python train.py --d_model=160 --experts_per_token=6 --routed_scale=2.5 --balance_bias=false --groups_per_token=3 --vocab_size=8192 --norm="layernorm" --positions="rope" --init_std_up=0.062
Below are experts of layer 11 (counted from 0) of a mixture-of-experts language model. Rows are named router (the router's row for the expert), gate (a neuron's input weights, with its number), up (a neuron's input weights, with its number) and show model dimensions 0-159. Each number is 500 + 40 x the weight over its row's rms, rounded and kept within 0 to 999. Numbers have three digits each.
Before each expert's rows: "mostly gets" lists some tokens that are sent to it at least half of the time. This comes from a sample of Wikipedia text that the model never trained on.

# expert 13
mostly gets: " to", " from", " for", " in", " with", " In"
router:494525448508530486481492482549516506537517539520459550486530502455493518482449514431561525538544487547545562495533471495494504541501452511502513504553550498458552477554471527427498456466452515445527502550474563551545520517450469597416461492555453534488495532495560518566537444557523480456567518470454520448429528495559496421522497551528442500580531412528505426460426495499505459546456475527497466576479545476529443521475545495453503493503573484567499488451533508428538466492536430
gate0:467465499481536538495422514491479537577519550469439515469567559454489504502447474497499498463487400541540550518541481508543572487524489403482509527540462480440529453500540445508550559529587510496481518552545500576539544492488509561567478491550462516471468501528547522537556426474475537495547528460502512474510419493468449527513507511520560454492550535525529482519424530539518506461557467475462415484509482460461445471492520427562536534437457534479537438536461511446498425563512509
up0:442470531494466527462450442579404487581420461514468485465483514500503550540438488499487523431475554577541501455499552580516483443456580459458462490494475500518526571502513581532486524524501540575485523554522446567477468485470427494573508503508523558476463541518547497460565498558517494560479583479528481535494433504451559553500458481511512475521502504499447487453514497556416499505550522490477460469531532463452453497513603513504463525475445495458579498492497511514481490463514480
gate1:542552441435487552566431504494419510510510485487462509483478557491503510551477439508503493534572446558504502536458517508472501478531541433561495486459449471437499476460526463528560528516513510405548586489465516571508517454473488530526494535475508577528511474501502514453485506527547530472434536529508507473441520529424412491517534517503494498446531574559463521455466513512545476521553563469532542543548549443549462469529590515506531422552563498542448456463436483493524476471456434
up1:525447427475537589484446558518545435535532497514535448509511505491483507561513496472519517470519462581607498488532549478473497465512542556538508503496474471418500504476447539478471468506493520460506466522511467539473407506491560558529477560494484496468538483492514417559508493456516466476561502466512524515452489552518510500458551496400557465501521525535424448460517488489518548498505457477485488487504500551526471586567449459481527500544572437515513368474490559520566551583495506
gate2:464533512477447447490557468403476481518539571511524476578525527560517472552519499527477452501469564523473530425502493451455486441552555424543500474500482528499479542479550502444464521506496487525543513487477482475479539488489553487481537562566571491419525473512486532531495463541475472532500474483502504547511559478489426485448413483568481474474496450454525450581518504374470597505558535534504458519508435540567478436453491576519451454423504497477515473491503496484527450492478466
up2:484508555487412479494518510502547529517527486511519492523437466531492525527482469479506423469507579541563545487505500506446455526520555488503498480544514509501578448495499509501484467506507516530527505568501514487462570577461559494520521515589482473506536463497504560550503484584519473555508510441459517511468584428547464539498470515539490530506504459557570492568499508411489533502469426532464530481500488481513440567440543491461434432356442521499468456489533435438511441546481452
gate3:456589488499519457518561419558501475507473538548555456547475483542511547462404477483501487529497623440468481502415408571543506481582577481503536536491485518521512480522462521505499453523503510523501486568460517501484500490455481490448489424573527466501485484544517512511513471484516509565445530471474501506458540481554471466528501552482449525530538514526464469509498433513451556469482393514555567490497515516502556552489496523507455435429509526396470471521485487446500525458550458
up3:517539523491549571518531428540438471498492527512444429489512491546492534431482516510518532526587519521503541550485540522456498532442536515484428500522522549524494587484501526497482511515536508569499520490471459435457451487510467411484483511501515557422418533483550524451472429509529450515483467495456419492481570531468488531466552561449440424551479501475505515456455461498448523507489464527547485582524475536494535510471480517446572459481498629452454589540519486503491503550525491
gate4:482481502623493500483550409454482474484532567542521531535547507494486490449534531527481451514484515505377550442525452456460500528559486513494463456509510504474522512488481564482492466507488514475538525493476544573500463588507434440478507523533405551526545512481480474493546518498576565459507449488507468595506563461520534500464526494520494483462471406527527422521506517462480513553503417534469498422453454519513489378434547502485459526503523496501525487488529540446479520530476476
up4:518490575467515499523497527506509497523516475454525496490524498466519509511431455504494450497420494506503476537512485505579525464490468520546518521551488471539463450531450441499459551490496505537534449488437449416505563478507527567484490490542581476506486499531523508488445540393448483561485452501493508455565420513492444513414424514525515486497454561502477483491537493449557543470512556430485540466501470509515518607608480561517554429545521582568453582519537494496467516474482536
gate5:485463490424460522419506566529511577471487552464531514417535447491459515527474412491508568509521487501506519453578466527552591391438456455566574498535514485563502468487472508534453528556520526492452547541443552491525505519562527494482522502533465521476455567530530506469487513503477444538483506577500510494459495525492553599449519499506497506501487533517414484485465554483459569511530469488483473444513475491420475443550525505478447509405542476439553483502497507489491478476508553
up5:430491497445489485473459578441485460518458468451559512471462514464495509520557516458522520557476611542538521552463589484505466442479504482464504486586520591559510475545557494523463528510514540506436473518473497472523439528445589582449482526520561479503518515468452495513481437516498527467555539466475500422514476489440516483492466489469522533510440612511489518539507412480459498474461535480504474524464486588457478487496537489505509498480482591499523528579441488481450470495478567
gate6:538480494521480448469597459490472533503531508482482461517546487482497497478485471494520543470512513547458454531527482530462457526539529567492445488465430523536504483504551494547513488549464553530458473565488526469526548558517455536498522465504440536479520443485488526469487417530455496456449493563504551461455596454557487453593485504488446475517513473529490509538448500451433445503421431532442486566564523548486584564433503472485535441449535495444584518540486532550452427450521465
up6:482526426444492499589436509537499484531463494444470491478526534528506462450499505526526487509401478461533529488407488437489522477452494525507588519569460545483545452503487481496519471542465465472456494528509529516508566534465417442521497484469492466487409494546485524469595557454469550456521508560509424447521532555578535466511403537553522526502482457485472526498519491539543512510580581520485526455571502450580500506523448514473446556478502473445506548440489474486501455474512507
gate7:478483519488503543544482561459534535541529441457556575503486536519483557564429489495512468456488537563528522470522450488479490483567496511469510479506502445471497480528524447595414433552509519473514474465485518441513439453486517495516499430420500489541488531443466515489545539501448485451511494483496552576497494406562506442467451545542457471462528442458503528463499514508523530476536561544488615533481580468521507573566505501509517524565437464458490516532492503461467603461535472
up7:538446511483445510523543501559483504497466561468476451464542482496494520454549508509496410525444473509488507505483482523487437544535487530492463559541435512498535472485413530501531575528532461565531529527483487521560444540470528517508502545456579493536512564444475516525544513471484558487522480494527509460473472550535475458468418521434486443508514501473553504539553465435481454514545509363526467470532468537458548450513448402557519436472525543532517468507593494502517458471411438
gate8:456523490475524505469538456470494502516513515522521483530463513524509542550464459504523494484480511617476505547520480518471490527440476499493494506510538558438518456506500442451573495421499441564497523403494462493479467521502532531535537538499523473440522460513549544520465468501426485470535510514480518474504602500508445517506522437533530518493496502479460464537468524451506454517396515496407442559600466514526509547501524524489591536469568540455484460550609456455502418400498532
up8:434503537531546513501487426527522452525582512533495483486540477551503561507478518501486522447495517537538468481455540475464498584469412491479456546517553575505484469472570493495571450424513511452465534462401461506488474456492529513555519514475515482506539496516549533495573510509526505394573470547531498413487537559462470466504519485562473535561524486507468509497462537476441475470498528505585388448546512506539463473469472572526580538495509535534491514508497524454463464419485453
gate9:529374475493475534496485497566475479546533522506537484572444460505512518500482562470484556463539520519479447533608424523480572496505515478508520476442539484538421441510452555503416585510472482592491521497458520469501522513411642459477508548465536542565472528544501499518534508507489422512485474442508511504515546490493436510475565543453512468526461468555487513464493480474491457501539411478560538484524459521496497510506479528534517532491508449498481449472575517453474519522510471
up9:452498462597432485504513520514522483463500467471489530454362461499494493465535569486486541488508562536446475528497487559567447515524583442498581483442475484524476509523510532584500454516534463570494466549573540531507492533491462405495491418379505502495496546542511456507545527438472494538479484516484469503517504489535422523543438522540495472530475525519494491568524556515486510499503462485444510563481483500471525571531565522512535462544490554494518523468556483491453522436430539
gate10:504554478496520492464530503538492535577487491487487550499499459485477529562503482495502520547512486512554511522558552525506439537495479506500531528518483523528528330491578454488582464477440536500511534526476515585454460490488492448567489495517469556459451534414480569484526507506508458504493520467492509530563503405567433512556449467517407497503453524464446514461481468516484484489476512462451467620521447430518477511507569488450547548451546491541502461467520501502484493486541420
up10:469564470511453470483505444416524468526528468435470491519526500506520501555485463493520481518389534521552492477495516466511485589507571500476540555505541531515537469507544469581457473508510451477474561584523487538405470489484448437572507475466498486455584511478458531541590477511470525488544502516485510534477544450583506449446549491534472546453453477497469453534565508444552474458496469467470451503484477504507498503477522551512509504473437538410436520531575577539496527498568456
gate11:500556576500566506495454400597497510455484546605488568553543474502463464526444495481519552518483566553471490494441506496526440539422516513483517516545517440519510530496475465519549502515488499500478423533545553395488492466519429571521466468505402514465434516516466504485439523481486483469468543520517516500479462514437574539541522499479513526521465486512450491492569609533479496501519543419520492502490505464493557433504518555559455506487511497534569495478461552523445531496517488
up11:493445499492426514480508488533490545509526485468501475501502462532495527437526435478508481507515483454487522455571491505550531536541451404541493561516496546470521454510489497483591508448507526507567547490496521533491432553504553559483512550450531526480470551472442495523448498483528514469542496543551562491556512539472445506515479495541533487467494522380517455484503497474568466477473507416482529566517450487471508439504499547487457508429584629532569455537520433429430440528486456
gate12:513557452546521499465534501536583443503449544506392554488501555528493526486507508491487477501469481499530451496489513486589505546584474492557583489443498544494503477530459514459503496485417481456564495546398464576489490503534496524464487408482502463507489510497518496495559486490517454465517534502481483502444569499547494570482473530443442436494481434491505548511422528477590496513514569495490436519494508532511521433510499556493466477465594520545549545511536529418435530501506417
up12:544534437436518464479496514572473521542516502543400432508498494531492554540468522485508507446467566448496433516482453483470467581493554485426484504488500477533465536521538487537476534444461443581459504508533482497501526507515535441500499462524515472491518460530547551517537511499517535520527538524499514557505502507585499391610425507442542594510503466539503556442484528527452489487497547533541600404543447503513564536541492519487537489514448528436452502481495476495540468467468456
gate13:483492470489454427532434540538513505502539479540547556561528555448500464518426563461505455491532541558570476469524476504515463409513482424516498484581580453444538521498498491403513502522436539456509522544545527498508574491532491461462504497528452473500512513519521550601503461507420515506514497512507517464540395541513520446523521538518512490469491467490495539483540549488527475451451516495492480401481566471491511530589477522572485473549495431555576460474454542498483545512455503
up13:486516462480490556527519452497443542543408532501481475363492460495520583491513450543486526543531496465433537521449538502473548559509488601524494506464475500500436460435482516499545494495578437560496477414558503503491420508477510547485490533532547480508527500470432467465520512489554521525494565496533440523424508471508490490549483461534453503507496523519452470488419474537463502499544504554462450567527506507537493541435534430447534470468535553569487573456482526578484511511511535

# expert 23
mostly gets: " K", " J", " r", " Ch", " Sh", " l"
router:492553483515515463519496495527518458576534580531523516496530493470448556531509498518577554544553485558575539507565499499500572573514504518495482456494499492463574511515495560546476492549422468507490454539454496532578486433538500549422372520509418496467493520477527535517491515548493562481523476430368529525430508503557515481539500508455496458545509508485552455481479460492443491487487437496504437494520568442477515467494506477501491440452514532538500496448518468443494456453541443
gate0:501491458501500407506501461590537414569497551431552577572458498463397533522490571509501493568498516517553453471528501518514503559495514523518463542546609497463522488483478557515524474498485419475501377522517458568516521526493532543509505497458436470495554537479558535511514552497451528478544505405476527477463536495436435475520433501495494488506469466469498465509463446596501495527442472462483470518472534501506475547512466473532485511527471516512494507523494459454456460582477534
up0:530562565487505564436462508418508522465575545566449532457528548498454508547519454475535556491529466493537481501439492496479523537520549486467481405531420487483475469465475495511509485464477544521457571514478544557611471489523522533414431465554528596537497509482569539502554497523520494462514506563450521511501439497525532479478513447530470533519455476536469399490489513465461443549423507530511511478538489479482483478472596492469544468471493530517475492473443563468556470519512433
gate1:534534513471495475466489511480438535540503473476553491483448470503546509457474561564535451500446532463517443533473459527528476510507514483380511523532514505555486450558499533487533507490454382486505560515509515602527480438500481529469508525458521564451536467450526489491549558509531524450469547559498573550514488451540508500509469459419475523451494503532543476522513471512529517491488509518486486498506551475501556490458498431510488489432488470462485613517582455482434431381557426
up1:409530517494532542510448526502506496432494558481535576449554428510527545555407508512485531437566513515526574484555497480552431608465447501527481451500521508482572497550516429518509455498514536468554526496482514530514444581435560471495495539519508513526553572527487478486464455451475472440508537468567484535483521487448535450463528523520432483453527516499479468529497447481493490462495474486476497516562428519516449442524523472502579454575510498507471468480448540593546539519503523
gate2:425569505489527502506525499556446443534480523467546548449594495483485524447483452492536419495491516491538495491547480530481558571535550562393489516492512503461497453527482534499456546564546425516561493483585499544523530517500568522517450528449506498463485486447523587469499557508557482481476503541433502539493487433513472522486488506475471520541436436502431506431534523405501549476461532514463486463496562474528522528448525502514556524441464511479470537478552412527493424442508485
up2:530490425549550500492445527456486457415572496461425499513476503487525421447519517433475554500504527480538509506452516540452460530500513453471530446439507495557514546485512468490516476439500476535453464470531466442596525535468508526484543526495537488486480481512525391523542418488531470528533472433531481457487467620476552548551536556557483499512498530515584490489524479549504535478554557536504506475510506496482439416573501487439539504518502518535567440488491479466462543572546543
gate3:542497553491511494525541538457500569536514524527510555537468493473488550457403527523509466525461446508473488472507487492514514520522458452537516502494439473484542453515510512534550461559471413469422520536474488531566505523467534545534484492409470469535528477525445518450466563555533536469501489501510546501524558454541482480481508494395493495489549546575565534501458543469548485510474387448497444505448529486467479564509558444536511442462480452487547473391496598534461488464497429
up3:502532495502563503461483557557533511479481508502537500483547557516508535414476507540462500462564510478529503501501488528498463568424564495477532491487529546458454498423587503544537476543486562575495420454479531526485464532478485547475481470416579443411437495435493483524499464489493497426456479463473531518529489512562476527473525485473464493535511575504422526536521495509546563462440566500540467530531478473578545454430466552504620485479435507558479482494473454511534473489527500
gate4:489545426549497457469555440536516499545552513531514478518455521534501473482517494533506443497507527476538479544454495513449567521462494519457479545468452445509530459476477485499562490508555419496456486528523514515518506533488560529523476566513520492536532534567483521526424458486468494550478486477476548530522602472556441509528575617519490495506518487462600540478443446471484459490470475545446385457485544497549470515515487470495566488500516492512357491455500524515450528496543409
up4:571451514532517498465469511473536497514547465566567533513533503484498504559494515528492514453470446496504454470590458588450471493542481511487514476480540468431415543456448509503457514512489528514577521524511564454464480599542509479424514410481557572523562478497491532492531499492540468535444462436462513508498405463420480550473516451501476490444553495447529535500566511445513477503545569486520590538488568523487555453485462557489565478497479497516533490546490424477523519506527458
gate5:505528507432520495533521442563421483519520534502507530518543542463563431508519528417506481553559470508537497500488534488503455415519492447448522477516527494437537550534477484506461466532518546518538540540514522452510488498516501546439489432561564505465434519561563469465466444489433575409490495456446574482486478511525544541522548461481450498495457536409463503461482506500516496506579534581488478498522454490471566619558443499504491506438515554517507457483445474435471480494502528
up5:528493523535431503521539511577588449456533455462506566454484544458509442530507588481533481508497510489480552437542449528425528447589554495507486527516453543451457546453558516528502446501459483479476498539557490579496501421503522474421508484484524512443529517495455567469464466508454520454558523474441507429508488482515570493559459509453519481524453492502585561502533509478535423506548440512480444481524487505564505514449485416464538506569482541469532488420485439519494496498482520
gate6:457435545449494565472451393498460444474522543557525509520550461502489523501480499443488408537518532522556536513573513497497451515489461497548471557521529478442463536506481505513471516543478470521527531488477488530514492425536495501526464577516506523495454490503466518446489497563477450424496516455524545494446445491513423496509511468584513558556526499413539537470500471438490551478517486451484570520569435411476505514474491455539516521583538547562607454546471434502512454509493513
up6:465564534556480489477536580502473488541436531437563527457516528510495536490406502465511412457508527480484519452598469562496575441521404479511508433453460480550502576474488533484458531535485597524534500480499455502466460463500474462543471593509514536428489517481503530455493508482506500483473482508445491537524549460570464471486505521517428500456557529457552533426495485503528491502482464507563519482523504490459504606447526525520473456561535514505568494470525488562556480553449518
gate7:366521489449442478511475501432497477470529481520440553545492453510511556425468499489490517556555479509528555520537566537431460580564480427523535546430488506469487507463519531476501607506547500492511545481466516545550527434522468479412498554551523477539434473511484482514499472533500527435502483541445488454486445531496544499456568536462562493564495485451558518480502468459523510547515438478513484533489476520448476490505454495474581518454494566516517502493493543572546510471409527
up7:442488465531450521514495453553486556507525503506505431501510487460553477554500514489457531472530484441545565497410516540498539552467513655480466467469486432586532539494516476536465538534453472528499564502535503420521559435481471472476478481435553499473508500481509554487457537482485509427478512509490516551496504504437491499512514582496536498496475531501574457552448501460478452509606495488481522445509473538482498465384492573463481437468542548465487528522572516518505552530448527
gate8:398491436507476442504563595513551469466504485515512528484420435508428473538442453496511528585531528538518540502511597505561556542529501601512489461459522523467488473521500550516528517483524548470524499564460495461632506512463515545503421473462507515514491467526550523517505502473496561466488501478466522504490512534464578485519554481502515484454483484446576472465481490458448459499494535500416576448542523445527447542508456537475523432509545470496557533454440461506513521525508521
up8:501472420465528479465509499470528490461506538535561534555505478484472487549561502484541507522570482456567534505484462497539489612520517573436465495471474575562467492549544495506442514486469452515445468487452500491486419480446519456439475575425483566447462485499525547523468500466459551530463504410447577444466518511529500518548488472476442509550497483467524500521493472492478473480573531601515535463594417413519540552472516527489513480490503543467491568493500499509567498489514532
gate9:504500549452546455511427493482532595566414482435498498496526427526459455448459455540517566497432508536470554434497502527511573547469505521594459384531391492510528472491533502467583504531495494429485504443523514536493426468544462511480491493486444465544510477473544474527456494482451501506508502526502528538523505555519440489597498495518504452524530545524513461523470510504464503525480487514504522530454519519465446480528549591473481564464476526513449529491424456488523566516494569
up9:458546429502484539437489502565449405534487574490453473517491536448482542488530545502450463441571466444461539520534537568548518524554508499490514569520549509497576489496500523463477489462451517511519523563591530512446465547539454499534462442490537505544536537491484477508459491518483506551563538553542471582526480486426505527527541530474534519503494467536446440594466490487523448443507472503458460514566490455472494468551492475499454609550515541438483479499538458511425496470440466
gate10:552447515420494455527625488507483486498492533507560502606483519490533551506511403520497528574535528456484526508597502526481511523554533541498447517490478526447450458551430551558516463519469471531498524531441498500512517525456455501529467524473405437610502470521454475491451605467495519452522517419486482466521523478525484498476456539497427550548506486499456475528480464448518535460541452500477496525459541489448494522513549567531475483467465532468564543444504470500478494489512432
up10:492501501444560508538462504553555508573451459490462520467476454469463471466508439545499510526471576530503507486518523528501538476513521525512501522486498490460490499488615525431555482500443496528534422472620471453513460427491485515496482578607535466547484495563472484592487541515474478459473450506538585565510477490557484488411487560478474449541495468453492519508459516518506441482500528441579458549534478486503558460583518495502455450441446499509568491440508494544488485509525505
gate11:437493533596474457435475540502440476557553493529512483448609516429515499430478517516500464531491516578521530539529514546510546490468572535441508539499424418517575500529575477535474518542456502489463502529505516536537557522435442542514501493425464489481468477492538520458512477424513532545468462518504502495446489534599447496476542528489463478520525478433416541542478503486514500511489487402415427475483508527490477555547497415483553506505510473562468507442504522487480493488492484
up11:540493536459556591485466431478517548442502445540437470585442525504493412433532538558462563570475551478480523478492452509517547529531560553550506432474556469471488498561513514525588451526525523536423469482584494475506498451518456493453508495492471450532483536427476510475511507470481481504452471463512483510458540461565497556450482495576467474499478478522503555494498469504535535484550464535557491509477444506534485545487473587443510518514525451483549478567553498463514444497595541
gate12:442544521573472457517487442498494491601437600545521608441486480517473487444511553506531482469450545507526457533497492493605545475553526535474505498522560511437509494567495520527430475510462532529539498556527462453551474455433478448446525530473447523442437531512565463516531452520494524424410490535492506545494563530510496456600494526551443495507509500486526525469530419497435477511489455443477491467485498525457465460542506510495552481513501489477579494505499476462490533518541538
up12:473461479474462508511487512461546594469495496521504499503470527498572479421502514501502502467539498545529537479486513517471530504507480523522556554422466533476559562481492528485541482451571482531504503497568482532476498559419520497528465519485473465486562397495489516482513473529567493510486506534528437470397511510471564548486544532454483452464589561521538454498482492553475501475500428571504524494519518516480465452506561463540549393452600553455460460515411494475545517415475562
gate13:459468461445485487492470422479503524546464498536566472530472470537472517547488434458504505451495507530520526535431429516551498538500538536502551526479547531501531499544453538517435503478501475467500477481460514535501547457528530456470470521546477604528508615499572506458519502547510506521505515458432548531485528517498560480549497511492516472507571509518464502435482478471468459543497432495417517449517586574465481461478526480447505485516480492456597487429568366534462487579547482
up13:552411540452485482544495506522447462471457437453464518547533428485486512471476520489503533526571535539478499521580517475548510443530461449514491513598506508488459482490519556468476537473525430501477500499523498513520524440594515428443520512574484449472455491510507575541499510503532479497534570576523472526522454515517421515481478529477522494534569505502428466526503547504470525491550447473477542480538540530453461480523523476561481578491418489483470555614461407503495539556453457

# expert 2
mostly gets: " after", " than", " However", " what", " dec", " about"
router:440469507518535518509472466585494483549520547519458529535482488492463535494493463493555547537516520550544527437559467528437535461485500487537453484499512466493547483483522529443505455437399426437520493505503545518575455427505499570436457533562517500483481545522558506578594487501520466499559506421418508481459556505510473505478527545522435478587414481489485522536444543463515488540526449515448488581513522413511474496481475534477461529515544518569516497467517493449481420509542490
gate0:474486568486419493478505526467530545516494524489482511479425450531510515470507457522468525520503443542531493552545500537516515441446513475542501452496519491522491447533478458551517424490411455490504448427500532480559546462590490559520478485519532497527462499484531477441464497502556482488439461459471438521566592502485583453442532483518434593520474515517511477531496530520463506505472559482476546539604468500480493494546526476501505502530563489567553534463452641447497536469445537
up0:550492565495503514522588543497488602458475492567526461463473474490488572478459481497500532550468391470574508501509489483484545479563536494427471493581501526499438444495464442511444570551497474549526498495552547510526548517511557527458490534465470524509493562526485455485509528522480515426522465495500515480503455534461541481451484496470414512465529537492545549476516451500474584546476433502553533544553524409520479474460473591451510440482423581557475532515517507487458460502507474
gate1:524513492600434513433562404547538432542530523501525576536500560451547452529546511523482461507535478517498476459556492410456549545431533530467400530540508467477554474542512596532513489510476498509523451447505471538495483433491482505478480471458501544519568477469544439513558484503533464526500485526506526482467485541541497440455489518514431487551520459463535551470497433472537486466542503552484425551477459478552543555495475497479476582506526546464513513495449494463506543515592550
up1:519515551488471517389518450470506540473477485517508501434474470472591523460501565436539520524536485515534570424531489502550488474513540479499506480528509441487448549513541479519520575442458494520535432502547472526512484480491531472452513435492486466523512535430500522496518456509508528492570560560473466439489547548518452510498505535498453563551511401591466501447438411531445462604478498529496493465518545512469436536524521503525524518438400460505500442479487531525571504445498525
gate2:460470498507482504468551447523500497498551455572482518588501451482515567482527551533497464475546523605529389562440525470406449435558490452503519513483503503414547473538492412488488557512455463506460432506473547446515532460570516533496466486510529520497484504442493487471543506511539456548497490428506486522540491493531496560515497546480451565466456496507505547473531508425548480500434481480457498576611518501537496504431517507483460497505531560493536518490575453492541429491521489
up2:486499521529539450565537481485462497497516495426541493469537501511446510525517400500522554431508455470512564513546536505479413527513535482478532469450530574579490500456506519445460531406457470497503546463460556492478458521484500472522483475504477481521445471540539500505459502515526562484499476577550478573516455458465534484517472459478456432444563488449520447549510460477570521479520519480587529466428483492604483471476514537517465426475548501576554518419467503519562568487491552
gate3:563501522507508549520491489498489467492555527477437421459482558508521502465504491459516439456433570494531511510481500544479525513603522511510561496484502522568513427548512555582526432518465445401495524479482529526517508509449596436468527491507509514468508578490474534565456471533490599503535498458489519491446554503539499477500519540530469488515486444472468472518451493453531496521456546489528460482489477447477514482462452453461485558440597392424501508429511518457461529482546434
up3:480548565476506527514499482515402459491564527477459455487504537502499470474508483511507485447535585568570420458489461524441582432488513536465499506413521483533539551573553593522484457473546507348447508482503483489485483490473593549520502534513462488472537496496536549540510486532526565485557456455489527473455484553421457517524513554518565494513499471512439494487424519469530469474466453481493492515461456503477521487489465501516523564486596456456484484505465573491494522525513484
gate4:446436492435545473486553549476495539454509466504489556523501474520521549475476469515507520513516513537499463510511506479478508474545559382530453493501580474477510492470566494485491522563452564511498415487490529570552500489526513519472495496579544449455528565477493516503542488478530432514547420589467573526537564451443493519487498503467569529540415470457476499572484511485448491487520456489411435457594472499474551504542485472437507453513513514603537464458490511491442483517542493
up4:490520573535484554524518506463507531514532494479462561487446489551558521506562444455494420573548468528460555466448464500555494497484549496484446506529459508502521516510499561594433526544467544480510504466458447523466505494490521508459483491595415551542529412483552514486504491509560507415560511498499475566497510550477516537443514470459487449464458561427481499407457500526489542565462554543520487466483572485539526457501557421554453493467513451461456498456537505512527451501536449
gate5:451432506525503473449491492524482465477575496548478524510509476542476495538491494507514545567439611472493529497482476538472486497523489516464476500494594501520520491548517490463442475504496555460494419520455521552502562395501433527544456479601490526513543555496465561566537479465523450536445437548480454430516464484512465500517481543481494535452544492589565512479475477465557497465503508463393468489459417435479546529520482471510562520414530496547530549508457521506538515553457519
up5:433500515398550508455555512450455422497485433543494527477528506434496479486485478519514527507413510436501522476524546479511530503549455473408550435485528483463509505504521512464537499461457471493555449493538540485472418515458475499506496531532436521458513504474556513551549542531496471519557496467495552516619522475548504588495443459488473484435464505545454538507520463460581563491515515506589530441443545516504565502435532546565504511531459520483534514459586535554494490476469522
gate6:530451462418466542573537549562446496509537511462548488526434438489484475461449453504506481497546451469462532506530486478536511537446430444472471438473520461467517475461499503463489483485478447565495500463545570489512452495569520518521490488525462480497486485539575571538581575495537503589482528460429463580489511559516580485423504475532503472523476526483490482476483492477460530566580501585466542494518526496525512520555444482526499582500524580450511468467500519513433416536517523
up6:513537581483496477437486534562463485502542545487569497454525473512506459566441492441462537528476459494540441498525504434475519500430507479535452480492565479480534532539512505492514520547582526472524561580444524516479440558479557564491471488467481471509519466480520456510526449535474497546504533491553484520474540460519546533493427485501471413510499396512543446409468466517486515530491548525533490594505467497522438527418520518565593525552434521498566458444535544486483529436501493
gate7:500555501476515564501510510466501488482522510505553528478538479480474432531518545453537477518602541520517509478416479477454411449461531548435488549490441443477517567531472480517499522480411478520550523476489528524405510457530458541455493557516522496558489537496553419493496485489570503575520472441475545464503457553516543550467538532523502480451447472466467503551553493567478488502444474486543490526494548446482487504403508434599502524535427506463517535427481508486540577523559516
up7:562467502505475478507546459529457498500486450537550498532482503488470492529499491547506529444528481386515466514525552427515471447500473495457466531471477535507524503449517487516437445530477518559459485538530563475510491534560486591508492490531594485496527397520559558443480521504554519508502547487451463389530513514521488500431461558465461453454504546436595578507470474508471540419575517533491455457566493485510512509496492472481550510485520491521410453514543479595493478556532486
gate8:524496532451540545504489516563536495481531486563530536516472528530509445448465447513483511531486535531446441524514543543483465533477518486493533471460441487460471514448484543513493535534512440436492447518534497558519501459445536527508507523451539612479486494447535485549601505511503550437526498488459543469494522497487570528424531556405474400464461489461593472546425539472568463461481569430470498476559494499470453441471509497509488470436556518544510507571527480536482551540566485
up8:533513461538491537435474470439460538514514566548508470564505534494512533531528510468490443532510493507560496536393506517489555440536533455527518496460483458451463405582437466492472498470490517477478498482429540562480451479466477517487541498421454470475559592525488538527521485524539573488572430454506492498467576520465495539546562531547534540481511533572501474488474462523497480572548451478472469473528509527540443477508437553439549499438518457512515441535506483430483407497527467
gate9:485542497467524531517424446510488544445525511580544472538459544469519457492456495522479516449609463484525555537488500512431517473489464569511487564496487496568593585520480501425540477496465457479508451459485506558408493508541425566507507506549531517456477447508524553529450510512495422522461462473418480503536521441472466533476479511502520562470492466440582528525504462469537499507534460594489438491514553442531574504534469414503516476525513544461476440477542490526515541518484501
up9:537514473524484443510568533502499412456469549486441481502574519523491479480453524569502498481488458437501426543449471472505496510568573586464539487467492471495488489549483479544470472523564476503479522545451483537497515471608501523417491432467502504545501478574453498490446476493516563448531433561532464486472475505556515456540556515501454542470524543567485567482579441544513532482500461454559557442467553539428465482515538500463476486514503479447461512540470412571496497500525460
gate10:481481516536519533500535492596523523590503502459535576500496448513475542575498493490501529558499416492528417537501501560532534479526545505573463517451454541415538496497466571508587431453517491523505547517466471481500492554523477481495458472462485468461520479537538494439517516438554475501595498499425447537415493405519479523544515491421519505484545510459492493445467520466577524503585412551540443477466521449527492556509533478528527499547494473502466461460485543489459505526523483
up10:455470453442511410444563530476515523496516503518483456521518469475478447518499419521510514506448461531519527501548571413535507495548545467481475484453540554539544452490535532488483504447479499605540504521434536518566479412486524540487504524600470499490538520547498446501458502524404468485457538497503586505531461489481538527541502463548435466460498514489508541459524586465553584489503484563518493464506562522562487447523455442522456511466537489589488527463512557461474513571511478
gate11:496500520524542456492528511507440532565530467512438515549445496506486559481394512535492501541498594565464519445522477607535494500440430465518442535476511544509512431491526485517521491456518529427510570484489481491568416462437504482509504447443509501518553450537544533505548537488495524491515467471529516454520502456547432524527505501563485539491539450541502545473499424501430509577473476473409526533425487463372493523503488506519518566453456551500519528455504472510499545459501480
up11:431470467453510534519517545476431456423502509505601477528533486510511470500498468486530449491489460522507499618500493493469432528559457539442513497487530490441499508554477515574490436564592506456527459553434491580487510545434527525478500549502512548449520524480498499530444462477507508531516462569508525444489479408528485437515489482524463494451478490471508512489605521484603482513482446439484495481539506449480457541471496511503535453517519419502583476546598512495529471514516541
gate12:444536525530481507557478533473554519448514539514507550513537445543492512550530458472517552522511450481531507518451594507533519438574533539520446555483507471464429546508538478452501437540458412546565555500459504504507468478441448540470505485490527469562473450436474514535524442491464519534512510421541469475490424439490554435483488489496467524500435475450579481536454421472508517456492434487514422548574533528564497506503487452483506512453491422500517504511538523438559413511488520
up12:439506502524478457447453464543510464505585532536480529485470437527448460520481500502487506510552482401461496483470465499516524489532448534524493486536511581533530513516515584467497529494482433502494568546470506495488533438530520552526478546520431444459551482502484459549499478536499496493473451584497501595520478521492486551491413517493493526545547497491441531472489559427442506541444438411536532468549511571524562491470487591428565468444459530508543451523493532542444466515586495
gate13:500508368503571506536518482486485471515521513468508476557501460463501515432499495543515465496538442499494610479496538472442569438473509503477540514496477456515486470493490499507452503496527470453528444450512539511506547476493433613479485528491530500558545538592507476490538481476464597498496511507406406557561462563500516485496473516517452559505498463432490500536544493553523473563562498500445458528458495517470522595487525530539539480439432490475446487489463428523512500553496564
up13:480552460452476518495465530543609463438438478501521493445555549513516476465519544560480474480417540554522507463514537567475470540532465463497519481461542575451428518514486495481547524473584494560488594515491493457438479524499506510530470473508443427498574453495533466507482508491487492453516424468498588474458463480574560497489539495520526505440445467499459483523479482531527505433509532447534553476525541492480534590548510498470557465538483493527557534532528497510567531413439442